From a checkpoint of a small mixture-of-experts model trained on Wikipedia: 8 layers, 258M tokens.
Below are experts of layer 2 (counted from 0) of a mixture-of-experts language model. Rows are named router (the router's row for the expert) and show model dimensions 0-127. Each number is 500 + 40 x the weight over its row's rms, rounded and kept within 0 to 999. Numbers have three digits each.
Before each expert's rows: "mostly gets" lists some tokens that are sent to it at least half of the time. This comes from a sample of Wikipedia text that the model never trained on.

# expert 23
mostly gets: "at", " final", " music", "ator", " General", "ath"
router:484513439487529498504506518481502531540534533567514553573606491448514545471487440466534561462548564608445453522464449589487477499488555524490486521560508551490507443579479445533560499532509492489438450522478533480525502484507512432601495495484458446470415481488493461537458491529476533534470504539530516486478482508564492463478495527465553490515516533584506505545493594528520515441501

# expert 34
mostly gets: " not", " first", " this", " st", " December", " June"
router:441434472533505566540517555419441602506546640492479513522515473460565515500460463540558493464517507618486479454501502495497501444495569530485496500508497501538450489520447453508548542545568510496526420476532582573486529462588454486491537523461490508513474455480471503508478447548506542521406518512494547505539468502532475491515492497521532514472528496505524522549547516443519494461514

# expert 15
mostly gets: " War", " Ar", " Or", " Per", " Bar", " Sy"
router:472431461594529488533605559484408482514540525512466550576499436485598555472430462528554497483572464537454547447486507513499472491483540510456454441506465542536491501532477493512519554518579471485483451498498518543468522493524524488545502510542470475538522498487481459511489463460468491579448451530540544468512467538518449522595501554485511430502533476572506508547531568509511490507440

# expert 4
mostly gets: " B", " L", " H", " K", " R", " M"
router:427430458593517603532534614469406613568578546510496539504514468461533542464468482559548488499476509535481497532439479526477504484474547583470429498536484549526460459573500482488539501553539498493453493478529548503519480485531512505502501556478501478511467524460503435523479459556447515555483484521548524452534471551527432524546470518548509518486525527519512537546474494485529531501504

# expert 39
mostly gets: " h", " cl", " pr", " very", " br", " un"
router:404478439534522561572555536474414514503546549503524518531537484459546474479475482469532517451502486526462444486518431514506479462449522594512428442538442532492465470516465455499556581575541439451503499524554515501519485463577439444526507527473487551492473494442496421536437509496470490528509500486533485494554474560517460560481455485515546479484528470566517566544520516451519525507561

# expert 8
mostly gets: " El", " Ed", " William", " James", " man", " Ben"
router:457409441493567535554532585447422565511601537510497568556550454458537532479405475492561534465532451516473519474464517561454500464456506478477445540557500507530471418510480451457560573507528436457453489482528507496519440510500531500512517505481464572517476444481471466508509506503461501474418498519485485480544484548469437549554427493533521489479500521497509545526497512501502512442532

# expert 43
mostly gets: " film", " family", " work", " area", " city", " him"
router:469456447487501486548513542409490485526516547558442529548515416475502493423512394515481571464544471576494467540465491539462532481450611500442466515542526508516446415493449416534569529506530515467499469484529532498556483449496537476490523502490461476535433517496485470597487490529450547534438499483531531490491486537547491442570484490476564486472531517548505504516520535490478500431503

# expert 21
mostly gets: " University", " School", " film", " League", " team", " City"
router:497474417520524540557535561390449535553560513515408516539563385443545486427501497478515522478549511560486481522478493611492537465465590489457509465495508516526462410519477414495543511536500495466492445493510566531529532493536527492512513503517477486570492482488446458559497516536473551514452527538522517452534454506528468454552477499505528477512498508552518507543504554468520475445510

# expert 27
mostly gets: " New", " United", " American", " John", " University", " North"
router:464493472521508511546524548441479549522578502567496533559518418493510503471451489490485482474514505552437515540443460550508490455510572554524495495576522515537398433510471442525498590542478470473527498534510554495473486481489540452533495574518529493541474490521484473615438506532503553567490499523529496481502458528553445498511495542530557451426478529547536483563468587473445532450493

# expert 47
mostly gets: " Angeles", "BC", "ennis", "ones", " ITA", " Force"
router:569462487541492537516535520421434490566509501548483532525568500465527479513453474515549492475526515530443510532459448570430452482519538522492515444532516559502491467526456521527528528541487460506516479481550519474494554527559483426518541484475500440546512395512478413519519462511397517523466468564509574487514444487519469520588516524495559449554496497582543514528510607491511525471493

# expert 33
mostly gets: "ani", "ini", "ford", "ina", "za", "ino"
router:531462512545505463507544500486507488562516482552478613539553476451603527481472430535511520466514494530444468529515514573494528472502559490498488479513481571521477472546472499483482536528522490491503537509505527520504465526474530432537506558469477479509478429526511483606460519464436509529441448545499567425505442559478507412537524545517584429469563518564507529530518555433524520441509